From a checkpoint of a small mixture-of-experts model trained on Wikipedia.
Size: width 512, vocabulary 32768, 124M parameters.
Experts: 20 experts in each of 8 layers, 320 SwiGLU neurons an expert, 1 pick a token, a sigmoid router.
Training: a variant of Muon for the experts, 4013 steps.
Below are experts of layer 2 (counted from 0) of a mixture-of-experts language model. Rows are named router (the router's row for the expert), gate (a neuron's input weights, with its number), up (a neuron's input weights, with its number) and show model dimensions 320-383. Each number is 200 + 30 x the weight over its row's rms, rounded and kept within 0 to 999.
Before each expert's rows: a language model's description of what the expert responds to; "comes after" lists some tokens at least twice as common just before its tokens as in all text. This comes from a sample of Wikipedia text that the model never trained on. Tokens count by the router's weight.

# expert 7
It responds to: Abstract nouns in phrases
comes after: " in", " the", " first", " his", " a", " at"
router,185,168,152,173,217,266,142,195,184,181,210,223,224,215,240,205,178,211,228,157,182,216,140,174,198,202,245,178,185,187,192,202,229,217,180,218,215,217,149,209,243,237,225,164,245,165,186,199,200,124,179,154,205,234,250,203,207,241,199,172,228,158,247,165
gate0,268,154,207,205,252,217,166,191,225,226,219,193,196,178,187,194,207,207,200,216,233,173,237,182,171,219,212,237,181,192,194,193,150,231,212,157,168,157,214,215,221,165,191,193,214,170,222,249,197,176,186,233,237,181,175,187,204,202,217,204,234,126,160,206
up0,201,189,213,156,247,159,215,217,215,201,200,187,198,206,174,207,168,252,185,202,201,195,187,148,241,214,209,219,187,166,161,228,175,225,231,170,217,195,224,206,225,169,207,203,203,203,184,177,144,217,172,170,157,189,204,189,168,184,169,192,207,185,195,180
gate1,242,209,173,188,208,157,121,234,245,192,206,206,206,207,207,178,167,187,202,163,149,251,165,249,184,175,247,210,135,186,180,175,189,164,197,168,196,202,209,227,195,205,252,177,205,195,212,175,184,231,239,234,180,192,241,207,202,163,229,225,143,210,160,156
up1,233,168,222,187,179,235,206,210,220,184,197,131,136,133,172,151,187,274,203,210,167,205,241,257,226,180,238,236,208,200,203,194,212,121,207,186,189,221,146,232,199,228,190,247,211,157,213,216,194,175,218,251,245,179,149,188,147,179,145,199,170,174,185,249
gate2,188,180,217,211,145,234,184,241,229,179,277,244,184,199,169,220,235,221,198,206,261,171,175,184,237,271,228,266,225,176,180,185,260,170,142,203,202,199,182,236,212,161,179,214,157,228,217,182,249,224,202,170,113,172,205,200,191,184,220,190,234,208,187,201
up2,174,255,209,157,185,161,193,176,210,206,214,174,222,192,276,142,205,219,208,194,247,230,188,147,145,228,173,224,215,184,194,230,216,252,233,219,174,224,211,200,266,214,211,148,191,179,181,192,245,155,208,246,246,238,220,237,199,242,173,179,176,252,214,226
gate3,166,183,195,216,230,195,194,191,230,171,158,209,222,171,183,209,200,211,262,205,207,176,214,215,258,208,161,180,198,194,215,208,212,191,156,219,179,136,218,251,182,210,230,171,219,202,199,227,175,139,195,191,197,210,180,186,224,153,222,209,187,212,204,173
up3,189,176,178,227,141,176,193,162,240,198,164,184,262,191,226,206,186,236,179,190,178,250,176,221,221,232,213,228,195,182,190,199,240,180,229,191,229,221,155,231,177,191,243,189,229,169,193,248,170,157,214,190,247,157,215,232,154,196,219,181,179,167,162,199
gate4,157,179,199,139,183,168,223,137,214,225,221,241,167,267,166,222,162,203,247,245,222,210,168,149,136,175,192,213,197,238,183,186,147,245,201,203,231,239,175,218,209,191,211,183,207,211,208,222,143,254,182,172,150,222,214,185,214,200,181,158,196,183,272,149
up4,179,197,246,149,178,187,188,174,124,207,192,237,226,190,196,155,193,178,215,185,213,218,216,146,187,246,172,185,212,180,224,209,153,178,218,169,229,174,203,228,213,239,183,192,203,236,138,262,219,161,216,169,201,211,205,220,210,150,230,182,212,255,206,146
gate5,213,257,182,219,129,207,189,222,194,214,153,228,200,261,201,146,198,136,235,248,154,208,192,273,228,191,219,164,148,191,156,168,195,193,217,197,230,224,217,211,150,218,171,214,241,219,225,193,209,162,195,193,194,187,269,237,195,238,246,230,197,192,202,225
up5,234,199,216,234,189,153,139,242,250,233,192,244,213,195,182,192,213,169,167,203,222,175,198,189,177,250,149,196,235,196,210,196,218,183,150,186,194,161,208,237,158,259,186,165,247,207,219,174,275,167,203,192,233,202,189,223,170,208,162,234,192,248,211,237
gate6,198,162,218,175,177,160,197,187,145,174,184,204,203,187,225,255,228,194,220,233,202,195,186,131,270,181,179,212,176,262,211,185,208,198,260,194,178,203,221,224,222,200,218,207,206,191,197,154,234,250,180,201,206,180,197,260,190,161,233,194,236,178,163,208
up6,218,209,197,189,216,231,226,201,127,185,185,250,180,133,231,204,198,227,215,147,182,225,197,198,214,212,121,206,166,200,166,185,246,175,201,220,267,282,192,220,223,191,204,196,209,177,230,163,233,214,202,201,181,180,218,150,196,182,221,237,239,220,199,205
gate7,167,239,211,132,206,199,231,244,199,150,195,141,199,184,180,121,199,224,201,189,210,174,221,124,182,195,236,191,183,237,194,204,234,216,242,177,144,187,247,136,210,135,232,199,245,162,196,176,169,190,214,205,215,165,248,233,139,166,166,183,204,158,195,249
up7,251,268,209,252,236,254,247,234,154,220,238,160,234,145,244,189,193,190,223,161,191,238,247,224,202,184,189,220,148,247,188,215,188,220,220,183,183,179,195,221,197,158,197,236,230,248,217,196,189,149,223,198,228,201,203,239,219,192,162,233,198,218,165,146
gate8,233,170,202,173,198,199,222,204,249,161,198,218,201,200,267,216,183,194,230,201,161,182,211,154,213,183,218,176,215,161,150,272,233,158,231,233,175,195,233,197,143,201,216,227,233,164,213,187,220,228,198,169,152,244,214,153,282,226,186,202,186,186,199,215
up8,240,143,222,146,219,205,271,191,244,193,219,196,208,231,235,245,171,219,234,194,127,183,196,168,216,165,197,204,235,221,203,224,215,209,244,225,167,134,272,190,191,224,217,218,235,153,242,223,234,199,188,190,135,214,186,188,234,211,161,246,198,180,240,241
gate9,191,232,211,257,199,183,228,215,214,219,203,253,231,175,190,213,202,180,251,188,161,212,209,238,203,237,223,156,187,188,173,181,230,159,196,218,203,173,173,200,171,171,223,195,225,225,187,193,163,213,200,172,228,176,191,222,183,203,192,195,163,227,228,193
up9,172,193,234,186,193,192,183,175,215,238,157,175,167,205,214,232,175,208,220,223,197,182,203,246,160,266,207,217,156,169,175,148,220,166,185,204,180,207,181,248,162,164,209,213,217,222,190,155,173,242,162,174,169,185,178,192,154,237,247,197,216,231,209,214
gate10,171,189,208,211,228,247,218,176,175,164,187,176,180,224,223,181,268,172,169,193,212,227,152,144,236,211,205,146,172,203,172,169,214,197,171,220,260,124,180,263,179,215,235,190,225,162,232,144,225,194,201,191,196,200,180,191,132,185,171,236,185,189,232,207
up10,189,162,201,197,181,172,224,206,200,193,169,194,163,236,193,207,197,187,239,186,143,160,206,215,196,201,207,175,191,225,281,160,217,196,213,123,225,157,206,221,203,160,180,218,214,156,165,197,204,204,173,219,166,205,162,175,130,146,198,219,202,215,273,232
gate11,242,218,194,214,144,181,225,219,234,196,171,252,198,173,198,153,178,226,212,189,194,213,217,230,141,190,152,212,233,222,222,192,194,209,217,210,195,206,220,183,143,206,173,180,189,201,205,262,230,210,191,170,232,174,194,167,226,191,164,196,199,227,224,155
up11,253,147,194,219,234,231,247,198,166,209,197,230,217,187,231,191,197,171,195,254,154,221,235,194,235,150,224,180,187,179,202,187,205,207,218,205,216,178,224,172,147,238,174,185,197,173,241,228,181,229,305,261,236,236,194,212,206,190,132,181,208,219,166,190
gate12,208,217,225,206,220,186,195,127,233,201,208,225,170,180,208,185,200,205,282,187,233,251,248,197,156,196,202,186,232,238,211,193,184,171,197,189,233,194,169,141,171,204,201,200,175,226,196,231,192,255,239,179,203,205,143,248,216,152,205,192,227,173,254,186
up12,229,231,190,190,189,224,236,216,176,181,228,149,246,202,156,213,200,147,177,221,159,149,193,172,191,218,140,178,198,208,168,168,163,223,233,148,183,201,198,212,187,182,236,180,255,212,167,156,186,196,231,232,208,161,177,189,172,204,207,240,271,177,188,232
gate13,174,263,176,261,215,193,171,125,254,210,186,191,178,190,213,231,199,184,196,155,195,226,178,196,256,201,173,201,263,255,135,196,247,170,83,205,177,191,205,181,187,213,165,182,225,218,257,197,181,152,220,193,177,242,231,228,220,213,229,160,206,198,205,242
up13,207,248,224,238,242,196,241,240,196,194,196,196,212,209,177,211,220,239,244,200,152,241,216,193,206,162,204,178,200,236,252,188,173,237,247,162,203,200,190,167,149,221,248,230,184,235,171,204,220,175,209,233,196,151,188,199,231,197,217,248,185,241,217,206
gate14,181,175,203,217,210,165,164,207,203,176,172,237,211,200,233,175,187,162,190,240,194,199,219,175,228,134,219,201,199,220,212,164,231,251,184,223,163,182,223,208,213,217,237,223,207,202,233,217,235,222,155,128,246,219,201,202,165,219,206,133,252,239,161,195
up14,196,141,236,163,170,237,191,222,216,185,240,166,198,184,191,176,186,220,207,199,184,237,184,175,200,207,173,214,186,208,224,195,208,130,262,189,156,203,218,217,191,226,197,161,180,281,132,224,198,183,151,222,196,149,218,216,194,174,233,162,215,208,149,257
gate15,153,165,151,208,194,201,229,179,224,191,178,188,199,217,224,173,224,256,235,208,203,225,168,225,252,189,123,158,262,208,216,241,176,165,174,174,217,181,207,179,151,204,181,230,222,211,187,231,212,158,232,205,206,204,191,191,169,217,245,217,212,172,137,233
up15,163,192,191,206,247,218,185,227,194,223,177,218,174,117,186,216,212,197,216,201,212,162,243,172,165,192,191,177,182,167,175,121,209,266,184,160,212,216,190,199,221,221,184,214,168,171,220,198,210,219,192,189,196,249,233,203,190,236,205,201,240,221,182,163
gate16,180,232,195,219,226,201,164,217,223,146,219,267,171,199,169,265,229,187,159,180,179,205,194,227,164,198,226,194,234,210,230,224,149,175,176,225,234,188,169,172,186,208,202,199,182,189,219,177,238,273,184,166,188,228,210,182,197,216,219,193,198,169,188,206
up16,213,203,171,236,201,146,203,247,188,172,191,138,160,247,199,203,171,222,221,185,233,256,162,199,249,184,225,245,224,175,237,134,209,256,194,179,215,191,212,136,278,156,217,141,227,148,163,244,182,183,232,232,176,187,219,206,191,249,128,216,213,198,163,236
gate17,206,220,166,173,192,214,193,217,171,244,196,170,191,224,205,230,256,212,248,205,230,178,198,213,206,226,224,223,222,204,211,177,201,188,233,199,146,247,215,215,217,212,184,209,200,130,189,182,197,193,247,164,176,177,186,214,196,170,159,230,207,169,182,218
up17,151,152,173,229,230,222,187,208,223,241,152,176,188,195,234,202,208,245,231,234,165,245,125,197,203,199,237,217,219,192,213,245,241,207,204,186,226,173,201,181,174,225,180,201,175,198,213,162,235,174,181,198,205,211,158,219,194,171,220,214,180,186,230,183
gate18,214,224,237,213,220,183,178,212,208,201,199,231,198,217,183,191,217,206,134,235,209,239,205,204,177,194,208,176,190,196,279,217,154,274,207,153,166,238,131,250,186,212,162,207,187,165,207,164,181,136,190,186,183,204,191,223,202,168,122,171,169,159,216,186
up18,207,199,200,206,220,203,218,198,211,172,205,156,202,168,200,209,241,179,158,205,183,230,191,216,195,213,254,171,172,242,200,253,211,155,201,143,166,175,245,194,225,170,174,199,196,271,190,155,239,214,226,217,216,206,189,219,210,164,222,178,220,193,175,210
gate19,163,166,149,145,192,210,231,166,223,196,219,191,187,194,210,200,184,221,204,229,162,218,233,198,204,194,179,196,208,194,187,122,179,211,159,184,213,210,172,194,211,210,217,227,196,183,162,174,199,186,233,194,156,203,243,249,206,186,189,200,239,185,173,171
up19,137,235,177,222,143,240,186,174,256,226,179,213,168,220,192,207,210,195,185,184,197,185,200,249,184,174,180,170,218,110,197,199,166,234,181,226,233,240,168,217,248,184,206,176,215,169,245,178,178,177,188,169,229,192,208,229,186,158,156,151,226,176,226,254
gate20,200,247,265,233,220,210,222,210,215,185,182,233,183,198,206,197,183,166,169,195,161,191,212,222,235,201,214,183,173,253,208,153,220,218,208,210,185,186,181,186,184,117,215,191,165,190,196,238,152,204,190,226,227,191,190,177,206,187,229,247,230,203,249,167
up20,166,185,214,264,262,170,243,238,232,215,160,142,161,210,185,172,168,215,263,214,195,247,129,162,201,191,178,173,228,254,175,179,222,198,212,209,247,164,166,141,159,225,187,215,230,207,170,206,166,178,149,218,199,225,166,196,178,190,227,202,233,156,218,201
gate21,278,205,220,211,182,191,229,222,192,193,241,213,234,198,165,209,233,160,217,260,225,222,198,221,237,172,207,217,199,228,165,178,182,137,243,184,202,183,169,183,171,244,189,193,213,241,189,168,227,185,156,195,250,224,232,205,178,201,191,226,191,182,233,211
up21,207,183,179,203,166,222,200,196,189,204,172,183,204,199,231,216,194,176,194,158,187,162,166,192,164,209,188,151,245,179,217,234,148,175,205,233,203,197,174,135,259,170,163,146,203,227,135,228,151,251,172,206,216,220,205,255,220,177,176,157,220,251,260,133
gate22,237,227,224,246,216,194,180,250,229,216,226,164,197,233,186,201,234,160,195,181,219,232,221,201,191,183,191,193,194,183,215,219,193,227,161,188,173,212,201,208,212,199,183,189,143,209,206,165,199,176,226,234,184,216,241,163,208,201,198,249,200,177,206,182
up22,210,160,236,204,249,178,190,202,164,139,215,199,204,237,220,204,213,169,234,218,194,235,222,194,207,218,237,210,178,184,194,218,273,158,197,157,206,196,159,174,217,218,127,231,200,221,185,131,199,193,216,188,169,155,217,231,165,217,199,235,168,191,209,230
gate23,195,163,219,160,186,197,119,205,197,162,166,196,228,159,283,260,150,153,164,152,195,211,169,229,183,155,236,216,221,199,203,236,183,185,215,166,156,242,153,175,208,166,213,211,220,203,220,177,245,144,219,199,190,228,178,181,128,249,241,177,198,184,203,212
up23,178,206,190,178,182,171,188,196,251,192,243,200,273,201,201,202,215,190,173,218,196,191,177,169,200,221,140,137,222,223,232,201,217,196,220,232,218,157,183,218,168,171,192,146,172,152,228,241,200,160,210,223,184,217,241,238,186,189,206,166,176,189,224,186
gate24,216,207,214,141,201,208,154,203,160,137,192,139,217,205,181,186,214,207,233,192,249,231,236,233,163,192,212,192,150,189,166,129,182,160,185,196,214,176,181,186,224,202,226,216,196,225,186,187,273,174,229,185,172,229,193,222,239,164,212,204,213,202,186,211
up24,184,180,271,148,203,176,167,253,197,240,210,172,195,210,194,200,205,154,214,199,159,221,231,208,183,223,166,192,204,214,209,248,189,206,187,215,188,206,178,191,179,167,198,200,136,252,160,176,196,167,169,200,144,253,225,198,230,137,183,192,218,183,215,169